From a checkpoint of a small mixture-of-experts model trained on Wikipedia: 2 picks a token.
Below are experts of layer 3 (counted from 0) of a mixture-of-experts language model. Rows are named router (the router's row for the expert), gate (a neuron's input weights, with its number), up (a neuron's input weights, with its number) and show model dimensions 160-319. Each number is 50 + 12 x the weight over its row's rms, rounded and kept within 0 to 99.
Before each expert's rows: "comes after" lists some tokens at least twice as common just before its tokens as in all text. This comes from a sample of Wikipedia text that the model never trained on. Tokens count by the router's weight.

# expert 3
comes after: ",", ".", " of", " in", " to", " for"
router:46 37 49 50 59 49 46 68 61 50 32 53 73 49 39 62 36 43 62 53 39 35 47 38 44 38 44 41 50 51 58 60 31 47 64 28 51 41 34 56 52 61 62 68 38 61 48 44 44 58 45 55 48 44 43 32 52 26 31 71 62 23 32 58 52 54 74 59 37 46 46 58 41 66 42 56 58 49 67 36 32 49 46 54 55 60 39 31 58 60 74 61 76 32 51 55 32 69 44 42 30 44 46 59 27 26 38 54 43 37 33 54 72 35 35 36 59 30 65 59 31 47 48 37 48 64 49 45 56 50 60 58 49 19 47 53 45 50 38 69 57 45 37 30 24 77 51 39 20 62 37 42 44 43 60 24 44 47 54 59
gate4:30 48 52 64 67 41 52 64 50 65 44 44 35 51 56 51 35 40 60 42 66 55 45 40 52 52 47 43 71 55 49 47 76 48 59 52 36 41 68 51 35 45 49 72 31 39 64 51 60 46 53 54 51 42 58 43 43 43 30 46 71 38 51 40 50 17 48 44 27 39 74 55 56 52 75 79 39 35 18 26 68 48 44 52 55 54 37 53 28 32 55 36 50 91 58 36 59 72 49 61 52 46 53 38 53 44 80 66 64 55 42 42 39 55 33 73 47 59 45 46 60 69 66 50 44 30 50 53 40 48 47 35 76 54 55 40 43 61 37 39 52 35 59 73 50 32 53 62 35 40 52 29 65 37 59 67 55 49 53 44
up4:69 50 50 43 38 42 50 52 37 15 46 54 67 69 25 48 35 61 49 50 40 49 59 47 50 34 54 67 48 52 27 46 50 46 79 48 40 28 85 61 47 46 46 52 63 42 37 40 50 48 46 74 46 55 65 35 65 51 61 71 70 69 55 71 40 53 45 53 42 28 53 36 48 47 60 62 29 52 39 53 60 52 43 36 30 60 32 62 68 51 46 53 46 58 70 33 59 43 39 35 61 40 48 56 31 45 52 47 49 47 41 42 56 55 37 58 78 28 65 50 42 56 53 30 43 53 59 45 43 45 56 49 45 44 52 50 39 74 31 46 68 70 41 59 53 47 64 60 52 56 77 71 56 57 37 30 73 50 58 62
gate5:59 52 35 47 47 72 74 28 39 46 48 65 44 55 44 70 44 46 59 49 81 69 35 50 51 54 64 56 64 60 55 45 72 42 46 55 38 43 84 33 69 36 49 57 57 40 42 39 38 42 47 66 63 21 50 39 46 52 53 61 43 50 47 45 61 45 54 64 27 42 70 55 63 61 55 54 55 55 42 17 35 54 54 63 57 34 57 67 50 40 58 53 62 60 52 47 49 60 51 70 57 62 54 61 59 39 55 45 50 56 66 36 40 40 50 46 43 49 34 42 34 47 39 54 65 52 21 44 38 49 68 63 57 82 50 57 36 53 43 40 29 53 44 57 48 52 61 64 59 49 31 44 30 39 59 59 71 46 74 52
up5:72 20 81 46 52 41 45 59 54 26 43 42 62 72 56 51 45 50 64 38 75 61 40 34 49 51 29 61 41 68 51 64 66 69 60 37 40 43 43 35 61 34 43 39 66 31 66 47 62 52 54 40 51 65 57 41 48 26 35 35 36 46 44 41 55 57 69 68 42 41 53 40 68 65 60 42 53 62 55 41 52 68 48 61 69 49 34 33 32 41 40 61 36 46 61 52 49 46 63 41 45 38 52 27 64 38 46 52 43 45 46 77 77 57 32 45 62 54 65 52 38 27 28 63 53 57 55 55 45 56 63 49 59 53 50 50 50 63 43 46 47 48 45 46 55 54 43 68 66 48 73 27 40 50 58 57 26 48 33 69
gate6:45 46 44 49 64 38 21 26 55 43 30 58 54 33 50 63 47 63 46 49 33 39 25 71 59 62 49 43 39 41 42 68 32 65 48 30 52 67 72 57 63 65 48 65 42 57 29 63 70 45 69 46 33 38 39 52 54 44 51 46 48 46 69 25 51 41 46 68 53 34 51 48 68 61 68 52 32 50 47 39 57 28 44 24 52 53 47 43 53 43 49 29 36 49 64 58 68 54 42 55 56 75 57 57 52 64 40 59 53 59 55 64 56 54 32 43 63 59 37 66 33 55 38 39 39 57 57 71 26 65 42 35 48 72 57 60 51 35 60 62 48 26 64 48 41 56 49 37 62 47 46 43 49 54 51 52 57 52 48 53
up6:65 34 40 32 44 59 60 52 46 53 59 57 55 56 58 60 49 61 53 65 59 59 43 53 49 57 42 33 41 41 40 53 53 39 57 52 51 76 62 53 55 45 65 47 71 59 58 45 58 61 44 29 39 45 48 42 41 62 49 49 42 38 53 25 65 79 37 56 30 57 52 52 41 73 31 52 40 49 61 57 57 46 49 62 31 50 26 40 42 47 48 43 60 70 33 51 73 39 46 56 46 56 60 57 41 54 57 57 56 34 54 29 36 60 64 58 65 65 38 61 49 65 70 66 50 61 57 44 44 38 43 52 52 58 77 45 60 60 66 44 45 44 25 58 51 56 76 47 38 49 92 49 64 33 52 40 56 70 32 57
gate7:62 40 63 64 66 58 42 54 63 46 51 35 49 40 57 37 57 45 52 39 55 75 52 47 74 48 70 46 52 43 38 41 56 72 36 48 53 34 53 50 90 36 55 42 63 56 34 43 58 60 61 56 48 42 24 61 34 49 53 45 49 46 63 58 59 68 51 62 42 77 53 46 58 53 31 41 55 66 50 52 60 75 47 47 46 41 75 55 38 39 32 48 54 66 52 47 62 60 43 53 57 63 67 44 59 37 40 48 77 62 53 36 53 61 50 46 40 30 49 76 70 44 45 42 60 31 43 53 49 62 71 66 49 67 59 55 64 50 39 34 15 49 49 40 57 71 60 50 51 33 52 45 43 24 40 63 37 84 48 46
up7:51 40 61 57 45 46 49 28 55 63 65 57 76 47 41 73 57 60 60 67 41 53 29 50 48 41 66 49 61 29 14 50 35 63 57 50 32 50 33 34 40 62 32 47 43 56 59 48 37 34 31 52 28 59 76 61 62 50 58 55 44 63 44 51 31 48 48 26 48 32 54 69 22 52 76 54 49 55 50 59 38 49 31 48 17 51 52 52 70 70 58 58 33 56 27 55 40 59 58 34 63 60 51 55 39 30 50 70 54 42 58 45 30 53 72 60 51 33 59 54 39 46 37 36 60 52 55 34 60 73 57 56 43 42 48 30 41 56 39 40 51 43 64 54 84 59 39 58 64 66 55 54 70 48 64 59 62 66 59 50
gate8:53 46 64 42 53 47 48 79 36 51 34 47 38 40 47 56 37 33 39 49 55 37 27 61 60 58 64 48 53 32 76 64 51 59 65 33 36 54 40 43 49 46 50 51 70 92 47 71 48 55 43 46 63 49 39 46 29 55 61 53 88 45 59 49 49 62 45 40 42 53 55 63 60 45 43 35 64 52 58 60 32 33 55 54 44 49 61 43 66 50 37 40 31 14 58 35 61 39 47 48 47 57 39 36 48 64 56 62 72 53 31 55 55 34 54 51 47 82 37 34 30 39 31 33 33 66 49 55 34 49 46 55 54 66 51 35 57 25 34 49 62 45 50 69 53 50 44 35 47 27 44 62 49 36 41 64 60 69 56 53
up8:37 62 49 66 70 50 65 46 55 64 74 51 25 52 46 38 61 48 27 60 48 39 49 48 29 48 44 40 51 61 43 71 40 44 60 32 53 56 39 46 50 47 61 81 35 79 75 23 45 52 66 30 63 43 58 60 44 44 54 37 57 49 44 50 49 54 47 47 65 56 37 74 65 64 44 40 67 42 43 39 48 76 45 43 46 37 47 66 48 37 47 44 40 62 63 30 45 51 43 37 49 64 47 34 43 61 47 38 46 59 18 42 38 33 77 51 42 50 47 59 73 56 47 57 49 13 41 51 53 44 60 28 57 64 37 42 66 39 60 47 69 49 48 49 66 66 33 67 20 48 31 53 43 60 49 34 50 43 50 62
gate9:24 55 59 49 56 23 40 43 60 53 58 73 28 72 24 62 39 63 25 62 60 54 43 45 32 64 45 54 53 59 55 32 60 38 43 37 37 57 74 32 54 60 57 59 40 49 50 56 57 46 44 56 48 32 60 32 33 64 50 49 66 46 51 81 48 59 44 62 49 42 56 36 27 61 56 35 50 48 49 54 51 39 66 48 53 31 65 61 37 26 59 50 61 55 51 59 59 45 53 62 49 59 27 44 42 53 42 48 49 35 40 51 65 39 49 73 40 50 34 42 46 54 70 78 40 55 59 53 51 66 33 35 50 52 43 58 36 51 51 42 62 38 35 54 41 57 29 47 26 66 57 41 55 28 51 44 42 60 47 45
up9:73 57 46 70 63 35 57 58 57 27 47 64 76 42 68 66 50 33 55 54 58 31 41 56 46 51 32 49 32 68 52 59 51 48 50 45 53 50 44 56 28 63 56 40 51 37 35 65 50 47 52 56 66 26 34 47 46 49 58 43 60 45 64 58 52 38 40 44 45 35 59 66 25 50 45 54 56 31 43 63 53 55 35 22 52 47 30 37 66 26 62 46 48 47 70 43 36 60 50 57 23 48 53 37 49 78 52 41 40 57 46 54 44 47 60 48 55 59 64 62 62 71 63 45 79 55 72 29 46 60 49 48 37 63 46 68 52 51 64 51 63 44 78 52 33 62 48 56 49 34 54 68 57 43 61 32 47 55 42 57
gate10:57 51 74 48 70 33 46 37 58 44 54 63 48 65 21 42 22 61 54 63 56 32 53 30 65 42 56 52 34 61 59 66 57 48 43 38 44 71 61 61 49 64 36 50 70 30 77 68 63 39 39 49 64 51 42 45 43 63 59 50 41 52 33 61 50 64 56 57 60 53 58 40 54 47 51 64 39 33 53 52 42 53 16 53 53 26 40 62 42 31 36 47 47 76 46 46 42 44 26 42 59 66 40 50 25 56 34 65 44 39 64 50 47 56 74 65 27 68 62 42 65 40 55 50 48 46 49 53 40 52 58 36 61 59 56 52 25 32 53 34 49 66 34 56 48 46 49 67 46 68 30 55 50 28 60 39 58 43 51 67
up10:63 57 49 46 33 41 46 52 65 42 63 55 51 27 65 51 56 78 43 42 28 54 37 37 45 54 51 53 27 64 66 52 70 46 73 51 50 60 38 44 63 64 71 60 58 59 36 67 52 30 46 50 32 28 37 57 44 22 45 42 43 50 39 85 44 55 59 60 49 48 65 45 53 46 42 42 72 47 59 45 42 44 68 31 33 47 63 43 45 66 62 26 46 48 47 46 40 42 51 65 66 61 38 28 48 37 54 43 47 44 36 35 56 40 44 51 76 65 51 63 57 55 36 23 46 53 45 24 31 31 47 50 38 68 39 50 51 48 33 33 38 68 53 54 33 52 45 16 52 51 49 39 65 45 51 67 50 29 61 36

# expert 0
comes after: "\n", " |\n", ")", ".\n\n", ")\n", "0"
router:33 57 40 50 66 45 54 44 74 50 50 65 58 64 51 64 60 60 72 28 53 57 57 39 35 61 61 38 52 39 62 41 68 47 47 57 54 49 50 48 40 39 35 40 34 49 29 55 70 59 47 55 27 37 43 54 42 60 52 38 26 87 52 51 49 45 40 42 58 46 36 46 46 40 59 61 29 27 36 55 57 53 38 57 44 40 55 46 45 44 34 62 36 66 80 58 50 53 40 60 36 51 70 54 51 50 55 48 43 54 59 73 32 57 71 51 41 46 63 65 54 53 52 54 60 56 64 61 41 50 63 44 48 34 48 21 21 35 51 69 49 25 57 48 45 33 48 29 54 29 61 44 33 32 62 46 52 62 33 62
gate4:46 53 50 39 55 36 55 60 61 60 47 40 62 35 58 69 46 56 64 53 22 33 29 59 63 53 24 20 40 64 58 58 45 75 37 58 32 39 45 58 51 66 46 71 71 60 34 35 65 52 38 57 68 35 30 42 33 59 71 49 60 46 31 44 39 49 59 39 73 29 47 56 58 71 47 67 53 57 47 38 64 48 44 69 69 60 53 60 64 42 58 67 33 37 64 41 48 78 43 55 43 30 61 65 37 29 59 48 44 68 56 62 40 49 56 66 51 31 69 55 43 52 68 60 43 52 29 56 45 65 23 49 61 51 67 60 48 65 41 25 38 77 49 50 28 66 71 65 41 47 32 52 54 57 46 55 35 63 45 52
up4:34 65 50 65 48 47 41 43 37 54 57 53 47 47 40 69 54 45 38 28 73 58 65 36 46 40 45 41 53 56 63 38 55 63 32 60 46 53 48 47 55 55 53 71 42 42 49 36 39 57 33 49 58 63 49 63 47 27 39 39 57 72 40 53 55 56 44 41 47 43 59 40 54 40 35 54 43 47 55 38 33 38 77 56 50 48 70 71 43 51 47 78 44 65 57 45 69 44 56 42 82 45 40 33 46 47 48 52 73 39 31 41 40 52 47 47 20 46 50 55 58 47 52 62 58 72 37 45 41 26 58 50 58 38 39 42 35 55 57 51 63 28 50 44 56 58 62 56 46 53 36 62 51 49 51 43 54 66 46 59
gate5:74 54 42 56 43 62 66 53 52 63 49 69 52 35 30 66 71 41 56 76 44 36 49 54 50 40 47 41 62 44 61 47 46 51 53 59 49 63 51 58 48 45 41 66 47 60 27 56 60 52 26 64 70 55 71 50 51 31 57 39 35 48 57 39 51 55 40 61 54 61 63 53 70 53 57 47 65 64 59 55 27 52 44 60 52 32 67 53 72 67 56 49 47 42 65 43 55 48 47 44 61 65 32 59 60 47 81 48 39 52 39 45 50 47 48 65 31 49 57 52 57 58 64 58 67 27 39 55 50 35 48 76 45 59 50 38 39 28 62 59 62 60 49 57 47 55 42 33 67 49 29 55 46 31 49 50 77 63 64 53
up5:54 50 43 51 53 48 25 55 44 72 45 53 55 30 47 41 47 48 40 47 58 59 52 64 15 51 43 49 58 52 68 49 54 42 51 61 52 55 64 69 84 34 43 64 55 51 79 64 52 42 44 56 53 28 79 52 41 54 45 44 71 34 36 58 39 61 73 56 41 60 43 42 58 51 58 46 48 29 39 45 51 37 50 47 51 25 60 51 64 46 48 43 51 61 45 48 43 51 53 40 53 62 55 38 64 40 34 55 71 45 29 56 51 62 75 52 53 46 44 49 52 41 45 44 68 36 55 29 60 49 60 51 51 59 66 52 55 50 51 52 56 23 30 54 41 57 54 54 55 60 50 56 57 47 42 22 70 43 60 52
gate6:41 32 71 39 65 26 43 53 58 33 70 76 62 48 63 38 55 47 48 46 47 64 45 56 70 41 55 49 53 59 57 32 38 45 35 53 57 48 34 70 56 60 60 67 69 36 60 59 53 51 38 43 43 31 58 47 50 64 48 37 43 64 77 51 55 48 48 58 55 39 47 61 49 46 43 76 62 37 56 66 60 43 46 65 69 38 45 59 45 49 73 52 52 64 73 46 49 62 37 55 29 37 53 50 63 41 54 70 29 70 69 55 44 40 42 41 48 48 48 26 48 59 38 60 40 49 53 44 43 62 69 31 42 46 35 38 56 34 44 66 47 58 45 60 66 67 48 72 54 56 42 61 59 49 58 48 38 35 58 41
up6:63 56 66 54 46 75 48 32 55 46 60 52 47 55 45 56 49 34 45 36 38 57 58 26 62 72 57 50 61 57 41 43 41 58 63 52 47 73 59 58 52 46 44 49 59 60 62 48 51 48 33 59 59 56 58 47 39 50 29 45 60 41 53 38 39 61 41 46 54 61 69 69 56 69 44 46 50 51 56 53 46 50 54 59 53 53 67 63 34 43 33 43 38 47 41 35 45 64 55 70 63 43 38 40 43 60 54 52 65 68 68 38 48 45 48 51 31 37 41 74 32 32 34 45 47 56 43 54 48 60 43 51 63 59 19 40 40 26 47 43 71 52 60 48 38 35 24 60 54 47 68 52 61 24 51 57 43 51 59 49
gate7:58 58 34 57 51 61 60 45 28 65 54 54 48 42 36 38 63 44 55 44 63 35 56 53 59 51 45 59 56 73 49 61 18 53 44 37 59 71 59 56 46 41 61 73 43 44 49 48 22 40 66 55 37 31 49 36 38 37 67 48 50 41 44 55 36 48 35 49 35 45 53 50 64 75 69 37 43 57 46 56 48 45 70 57 40 54 45 72 59 44 55 41 39 64 51 37 53 61 41 50 56 67 39 30 75 37 39 42 46 64 62 60 19 45 56 49 50 47 36 46 33 50 62 64 53 43 34 59 38 60 46 56 37 42 95 39 64 31 60 41 53 57 32 33 57 29 37 47 63 24 49 61 40 71 49 52 39 50 58 84
up7:52 52 52 45 52 80 53 35 45 67 44 56 47 68 41 46 72 49 29 72 41 54 44 51 46 39 53 25 76 50 56 70 29 62 40 31 50 46 52 52 50 54 67 50 54 50 36 56 68 56 68 56 68 41 49 64 41 29 63 49 43 19 34 35 52 51 33 72 56 50 55 56 56 63 43 57 54 38 49 36 41 67 45 62 55 46 47 61 31 71 54 25 41 54 40 33 68 72 44 62 57 78 38 38 53 23 51 50 44 33 43 52 47 47 33 49 49 67 59 54 49 52 52 54 62 44 57 63 44 56 38 41 80 50 47 41 62 48 68 69 38 59 43 43 64 34 35 56 56 41 31 44 42 57 54 59 51 50 36 65
gate8:57 49 52 56 47 48 65 57 55 42 47 50 42 52 32 57 56 38 33 50 71 40 45 52 43 45 58 60 40 41 35 48 60 36 47 49 65 39 53 43 61 76 53 31 37 32 65 68 39 38 69 42 55 34 52 67 67 46 44 50 53 47 52 60 60 45 52 28 47 40 48 43 54 62 37 51 81 35 60 53 62 40 61 49 20 74 64 38 58 39 51 46 37 29 44 60 39 67 47 54 53 39 65 53 50 62 48 36 60 63 63 48 67 71 61 33 77 37 49 57 36 62 48 58 50 70 53 44 54 42 53 31 55 39 49 74 54 48 49 65 51 66 54 44 52 46 42 34 61 61 48 50 39 47 45 33 46 38 73 43
up8:42 59 47 51 86 65 53 53 27 50 64 31 66 64 36 45 55 61 41 61 48 71 63 39 53 38 60 55 45 60 48 53 49 46 51 33 47 48 60 66 48 60 47 40 70 46 41 72 37 62 55 64 42 50 67 84 27 60 44 35 40 47 52 49 49 39 62 52 45 50 40 38 57 66 40 19 60 57 49 43 63 30 36 42 59 51 38 53 34 74 37 50 43 45 52 37 43 46 66 52 44 43 39 50 54 55 67 57 54 66 53 20 47 54 44 60 65 61 37 66 40 57 56 58 47 39 52 42 59 47 51 43 44 69 47 59 51 60 17 71 57 52 51 50 60 39 52 30 40 29 57 52 62 67 79 39 53 68 63 73
gate9:49 63 47 63 47 64 45 58 37 44 49 54 61 57 49 56 31 60 62 40 56 37 47 65 66 66 56 62 55 55 64 54 57 30 80 46 54 62 62 46 33 39 27 30 60 48 53 53 53 66 70 50 29 64 58 64 61 64 51 51 66 58 60 45 40 50 42 71 42 62 70 45 54 52 25 51 45 49 55 59 42 58 66 40 52 40 63 43 48 36 53 49 29 35 62 47 41 43 47 36 49 68 59 30 78 50 63 49 53 61 48 45 48 49 58 47 19 76 51 56 57 40 45 62 47 40 31 53 41 34 54 43 47 53 69 48 42 55 68 22 47 57 54 48 67 40 50 42 67 49 40 76 38 39 46 29 70 57 53 47
up9:68 53 55 77 49 45 45 43 49 63 49 33 64 49 57 48 42 58 55 44 36 55 38 54 68 30 35 59 51 55 42 55 40 43 31 47 62 57 58 54 44 51 52 53 58 56 91 49 39 56 47 63 47 52 62 38 36 37 75 52 35 59 41 53 46 52 18 52 66 18 62 43 49 55 62 58 49 43 39 29 39 50 61 59 51 53 43 56 45 52 46 61 43 41 41 31 48 45 45 42 49 72 66 52 52 40 41 27 37 50 56 46 51 55 57 38 45 68 64 40 54 26 30 35 54 56 66 78 64 59 50 46 41 44 50 74 76 58 21 66 67 49 21 32 42 32 60 41 51 62 54 50 58 40 51 62 47 72 41 59
gate10:44 69 45 38 73 44 63 59 55 37 50 42 41 63 25 49 61 62 40 35 33 54 74 40 36 42 40 60 43 54 73 44 32 57 42 50 64 57 57 37 51 53 72 71 43 63 58 43 47 53 51 63 55 39 34 53 79 52 47 61 55 64 24 41 52 43 59 44 58 44 45 49 51 48 35 68 21 48 34 61 52 63 49 62 35 49 37 55 46 32 29 38 63 64 61 50 55 53 57 52 35 44 34 53 55 37 46 41 80 35 53 78 51 35 26 64 48 44 57 51 64 43 31 36 55 53 58 45 33 38 57 47 46 60 79 64 53 26 63 50 28 48 52 45 55 38 24 60 24 48 45 52 58 49 81 69 39 55 56 58
up10:61 90 26 61 32 58 45 67 54 51 46 50 47 51 52 47 47 65 58 54 55 39 41 72 40 83 51 26 37 34 30 55 26 49 53 32 53 76 40 39 63 29 52 34 55 58 68 45 48 50 46 48 60 45 46 50 48 48 43 48 54 46 51 54 30 49 31 63 62 55 72 24 54 57 59 51 52 47 41 44 46 43 59 53 47 74 58 40 46 37 36 62 56 45 51 61 50 49 50 48 62 45 44 53 62 45 35 32 47 43 48 32 58 54 59 38 64 38 59 48 52 50 53 47 37 55 44 50 56 60 41 39 60 50 54 49 33 37 53 53 50 32 41 61 63 46 40 51 48 62 50 33 55 57 61 53 50 60 72 79

# expert 4
comes after: " ", "20", "19", "–", ".", "18"
router:49 50 91 44 57 54 35 63 49 39 55 27 41 41 42 37 47 40 51 63 49 52 53 57 73 63 50 39 46 33 50 50 73 53 51 56 48 57 45 52 67 22 56 38 42 46 39 26 30 55 52 26 59 44 39 71 57 36 54 64 37 53 52 58 65 63 67 68 61 49 37 30 63 39 63 53 55 45 67 45 47 51 52 34 29 38 50 70 30 54 53 48 51 68 48 35 56 43 44 30 39 42 42 49 38 45 66 61 48 54 73 56 41 45 29 56 27 48 50 57 60 44 44 68 58 73 48 56 55 45 48 35 28 33 31 53 57 42 60 65 53 71 30 48 45 40 48 59 65 51 39 48 75 48 27 47 36 50 46 51
gate12:59 51 49 54 52 43 49 50 64 43 48 22 38 43 53 27 37 56 53 45 54 49 59 52 50 37 43 36 65 36 65 38 47 67 19 50 47 36 53 41 58 41 58 57 60 41 44 58 37 51 69 52 45 45 52 49 52 53 41 31 56 30 40 39 36 66 45 60 49 41 56 54 43 44 31 68 61 36 67 46 46 67 53 52 41 36 55 51 32 38 49 46 63 44 51 30 56 53 44 63 61 63 41 39 58 52 67 28 72 77 31 56 48 51 55 52 75 62 58 38 50 67 33 54 49 51 59 59 58 18 52 67 71 65 53 44 46 45 55 41 52 57 50 42 37 60 35 44 54 46 61 55 75 46 47 48 46 61 58 43
up12:18 56 35 43 55 35 58 55 56 48 51 50 27 46 45 50 57 54 52 72 66 41 39 47 63 59 52 36 58 50 46 51 46 45 44 45 69 59 47 51 63 75 61 50 38 68 58 44 74 51 51 57 67 50 53 28 27 42 42 45 49 62 57 42 47 40 30 43 53 62 53 47 63 45 59 52 39 39 78 59 51 50 58 47 53 70 40 59 79 49 51 47 66 41 51 55 48 38 51 59 71 52 38 53 31 62 36 54 36 50 50 46 61 63 65 47 33 55 54 62 64 54 46 72 50 40 48 61 26 50 73 29 64 52 42 68 51 25 43 46 38 66 43 35 59 70 71 63 43 47 59 37 28 32 49 32 59 40 57 57
gate13:58 47 71 57 33 47 36 61 38 77 42 52 49 49 47 39 45 42 46 45 67 52 50 60 37 58 70 50 66 46 53 37 53 47 51 79 67 36 41 55 55 35 62 39 38 51 36 47 41 45 43 37 55 41 31 47 42 26 80 45 53 53 46 67 55 56 41 51 67 40 65 49 53 53 68 42 21 63 39 45 67 46 45 59 42 58 35 56 45 45 55 59 60 54 68 65 58 46 51 71 33 39 55 50 61 61 60 52 73 45 36 47 70 43 44 55 57 55 73 49 19 34 57 55 40 54 36 51 50 40 51 44 53 37 66 58 40 50 39 45 52 56 55 52 47 35 55 39 36 70 49 64 54 61 35 34 59 36 41 65
up13:37 48 26 79 59 64 49 45 29 56 56 51 42 52 55 60 52 63 47 45 48 65 57 55 50 61 59 58 48 63 45 54 59 50 17 65 49 48 50 32 26 50 59 50 53 22 59 38 46 37 49 39 41 52 55 25 47 27 72 50 38 74 49 64 33 58 68 49 57 38 31 28 36 50 29 44 54 53 52 29 62 42 59 61 54 52 31 48 31 40 67 43 60 82 55 60 57 43 52 56 41 44 57 36 55 35 60 61 62 50 28 48 65 40 41 43 35 52 45 43 25 51 63 31 51 46 55 58 56 44 38 77 47 53 69 39 77 47 39 45 55 52 43 53 57 65 56 41 66 52 34 59 54 49 31 55 46 65 52 40
gate14:57 44 57 47 60 61 45 33 71 27 69 52 46 32 39 44 34 67 48 48 42 36 32 55 60 53 66 16 23 51 50 61 37 62 45 51 64 31 21 47 50 52 48 56 47 47 50 51 59 46 64 28 45 53 51 41 48 67 48 55 46 66 47 29 45 48 34 61 21 54 48 52 40 44 65 67 35 51 54 72 40 56 23 58 55 61 67 63 60 57 58 55 35 59 62 33 38 31 54 62 38 49 69 45 57 35 41 46 60 67 33 42 60 48 42 53 42 72 63 55 40 47 59 35 58 39 57 57 43 53 66 48 50 50 54 33 36 46 49 51 53 59 52 64 45 54 50 49 54 40 47 45 54 25 70 65 50 56 67 28
up14:54 56 62 65 49 38 44 51 42 59 50 59 39 38 55 48 56 43 62 58 55 52 43 45 34 58 45 63 69 54 60 55 57 62 45 62 41 44 54 52 63 17 40 45 42 55 55 56 63 45 60 67 46 37 60 44 57 57 49 57 34 56 39 59 68 65 44 52 46 55 53 54 53 46 37 29 52 67 43 69 31 61 55 70 48 62 47 68 47 30 25 63 44 44 63 43 41 42 41 54 47 25 51 67 47 54 68 35 54 43 22 63 42 47 29 59 42 56 44 55 69 47 42 48 86 54 65 39 54 54 26 49 47 68 57 38 30 51 57 40 50 46 49 49 66 45 66 48 71 33 63 43 57 62 39 40 48 71 37 45
gate15:31 52 56 53 47 57 51 54 41 55 59 31 56 63 42 45 35 43 49 53 55 43 47 38 48 48 70 47 48 62 45 69 48 33 58 74 58 57 60 43 29 46 50 66 55 54 65 34 41 38 59 55 30 48 50 67 43 59 28 49 55 45 29 32 42 52 57 29 54 48 33 52 47 51 24 48 59 55 52 34 68 43 50 61 60 57 43 52 63 63 59 49 41 41 31 51 43 34 49 52 41 36 49 46 33 61 51 57 32 67 60 49 46 31 46 68 64 63 43 39 53 50 58 30 46 45 43 38 50 44 49 53 44 41 40 45 43 55 59 60 44 39 70 56 70 35 48 44 61 68 60 49 58 46 48 59 53 64 45 51
up15:53 69 32 58 39 39 42 34 55 63 64 59 55 30 33 48 70 54 42 67 39 40 53 35 54 45 45 55 51 54 52 44 44 59 54 46 43 41 48 64 42 65 44 59 58 39 32 38 52 54 60 44 47 35 41 15 35 58 61 42 41 57 45 53 46 33 37 57 36 40 39 51 43 35 71 45 47 22 48 63 59 62 56 62 50 51 46 42 49 67 36 57 71 55 50 73 54 49 31 60 38 53 39 43 64 59 22 58 70 54 53 50 49 64 39 60 47 51 43 70 66 42 62 63 52 51 37 86 59 30 52 77 61 77 35 52 31 41 61 51 65 45 53 38 47 59 32 58 38 49 41 40 61 29 58 51 65 42 41 63
gate16:71 43 55 24 66 63 44 47 35 67 59 28 44 68 62 57 53 62 34 59 71 30 47 52 44 48 50 56 65 47 36 53 52 20 33 61 46 56 42 49 21 32 19 34 51 38 71 73 32 42 64 72 41 51 62 54 40 55 44 34 42 44 61 44 57 43 47 50 61 71 47 38 46 43 30 55 44 50 57 50 49 41 58 46 68 31 52 46 56 52 41 49 45 68 50 54 52 49 54 42 65 43 66 58 41 44 50 65 40 54 54 63 58 60 63 49 24 41 41 56 54 38 35 52 45 34 50 43 54 50 58 42 47 30 36 65 49 37 51 33 57 34 30 46 33 46 68 49 42 42 65 50 48 39 70 68 54 49 55 58
up16:34 56 46 47 22 56 47 51 45 48 41 55 47 42 38 43 55 68 49 16 59 50 34 51 44 73 62 57 74 39 33 41 48 53 61 63 74 41 62 38 36 60 67 63 58 47 48 48 76 49 51 54 57 40 50 73 24 38 68 42 47 54 32 45 76 70 51 61 54 44 59 59 47 42 37 42 52 39 47 46 42 42 36 69 61 76 66 65 53 47 23 23 42 56 60 73 67 60 30 32 41 48 48 44 75 46 54 56 46 44 44 57 36 52 38 30 34 43 48 83 43 50 41 38 48 55 30 53 61 38 55 60 40 50 43 40 35 44 56 37 46 50 58 69 44 46 33 35 33 23 47 67 50 51 50 51 73 64 50 61
gate17:48 47 53 46 56 34 41 45 37 79 65 47 31 60 65 52 41 64 34 69 64 80 59 37 46 57 39 43 30 73 49 47 61 40 49 55 62 66 38 52 46 49 56 45 32 51 42 43 41 58 44 48 42 37 58 40 42 52 49 50 45 58 58 57 38 65 55 55 25 70 51 40 66 46 42 38 42 43 68 59 33 49 39 40 70 34 42 26 33 46 42 61 47 49 55 61 52 50 50 67 64 34 56 51 40 58 50 42 71 68 38 40 53 44 48 39 63 54 45 49 53 42 28 50 43 24 35 39 53 29 50 77 43 63 82 67 58 61 74 53 74 37 47 36 70 41 55 34 56 44 42 37 52 56 49 74 54 42 52 52
up17:68 57 49 55 55 53 52 70 65 35 44 56 39 57 67 60 37 42 35 49 45 64 33 36 51 59 59 71 29 61 38 57 39 54 36 58 56 52 57 63 63 65 44 31 67 26 53 63 44 49 22 40 64 58 61 57 52 50 21 54 49 46 44 61 51 58 72 69 62 39 58 41 83 48 37 37 43 55 47 47 32 41 53 49 69 53 43 38 49 27 39 22 53 56 56 45 42 44 37 76 48 54 56 33 49 60 44 54 51 62 49 57 70 62 55 51 55 29 63 50 54 31 48 60 51 66 46 57 66 68 35 42 56 61 57 41 36 52 43 61 40 56 47 59 43 40 52 63 58 59 57 36 60 52 51 76 66 47 52 49
gate18:82 68 46 67 45 62 47 46 47 37 68 58 54 49 70 47 48 55 42 56 67 49 56 49 42 56 38 38 79 55 53 30 50 50 28 70 34 39 40 57 40 49 62 37 45 35 52 61 50 44 65 61 31 56 58 49 40 60 52 37 51 64 65 81 50 47 42 42 51 56 59 67 57 40 65 56 52 51 72 54 42 51 55 53 65 51 45 46 49 70 64 45 68 68 43 59 61 36 38 67 76 63 30 62 50 38 50 35 37 66 50 44 61 75 49 17 52 51 51 33 53 31 50 45 59 50 48 53 57 44 74 43 36 46 72 59 45 43 34 45 63 28 47 55 59 36 57 52 48 65 65 50 29 48 70 34 50 58 67 49
up18:65 50 58 55 52 48 40 55 64 46 46 68 83 47 54 53 72 41 55 55 80 35 47 58 64 54 38 59 65 57 51 45 60 52 65 70 55 46 50 68 38 58 57 70 57 56 47 58 57 42 60 65 59 51 49 49 49 60 39 41 45 68 60 43 64 62 21 48 49 47 58 43 46 63 61 32 68 38 62 48 60 48 23 48 51 57 57 53 37 58 63 31 55 56 40 77 40 56 46 64 69 55 30 62 70 40 66 52 52 47 57 55 75 56 51 66 43 53 74 40 68 53 47 32 46 42 60 34 46 60 50 46 52 49 55 80 50 49 35 75 40 58 45 55 49 53 38 56 54 41 58 56 54 32 50 42 53 72 34 67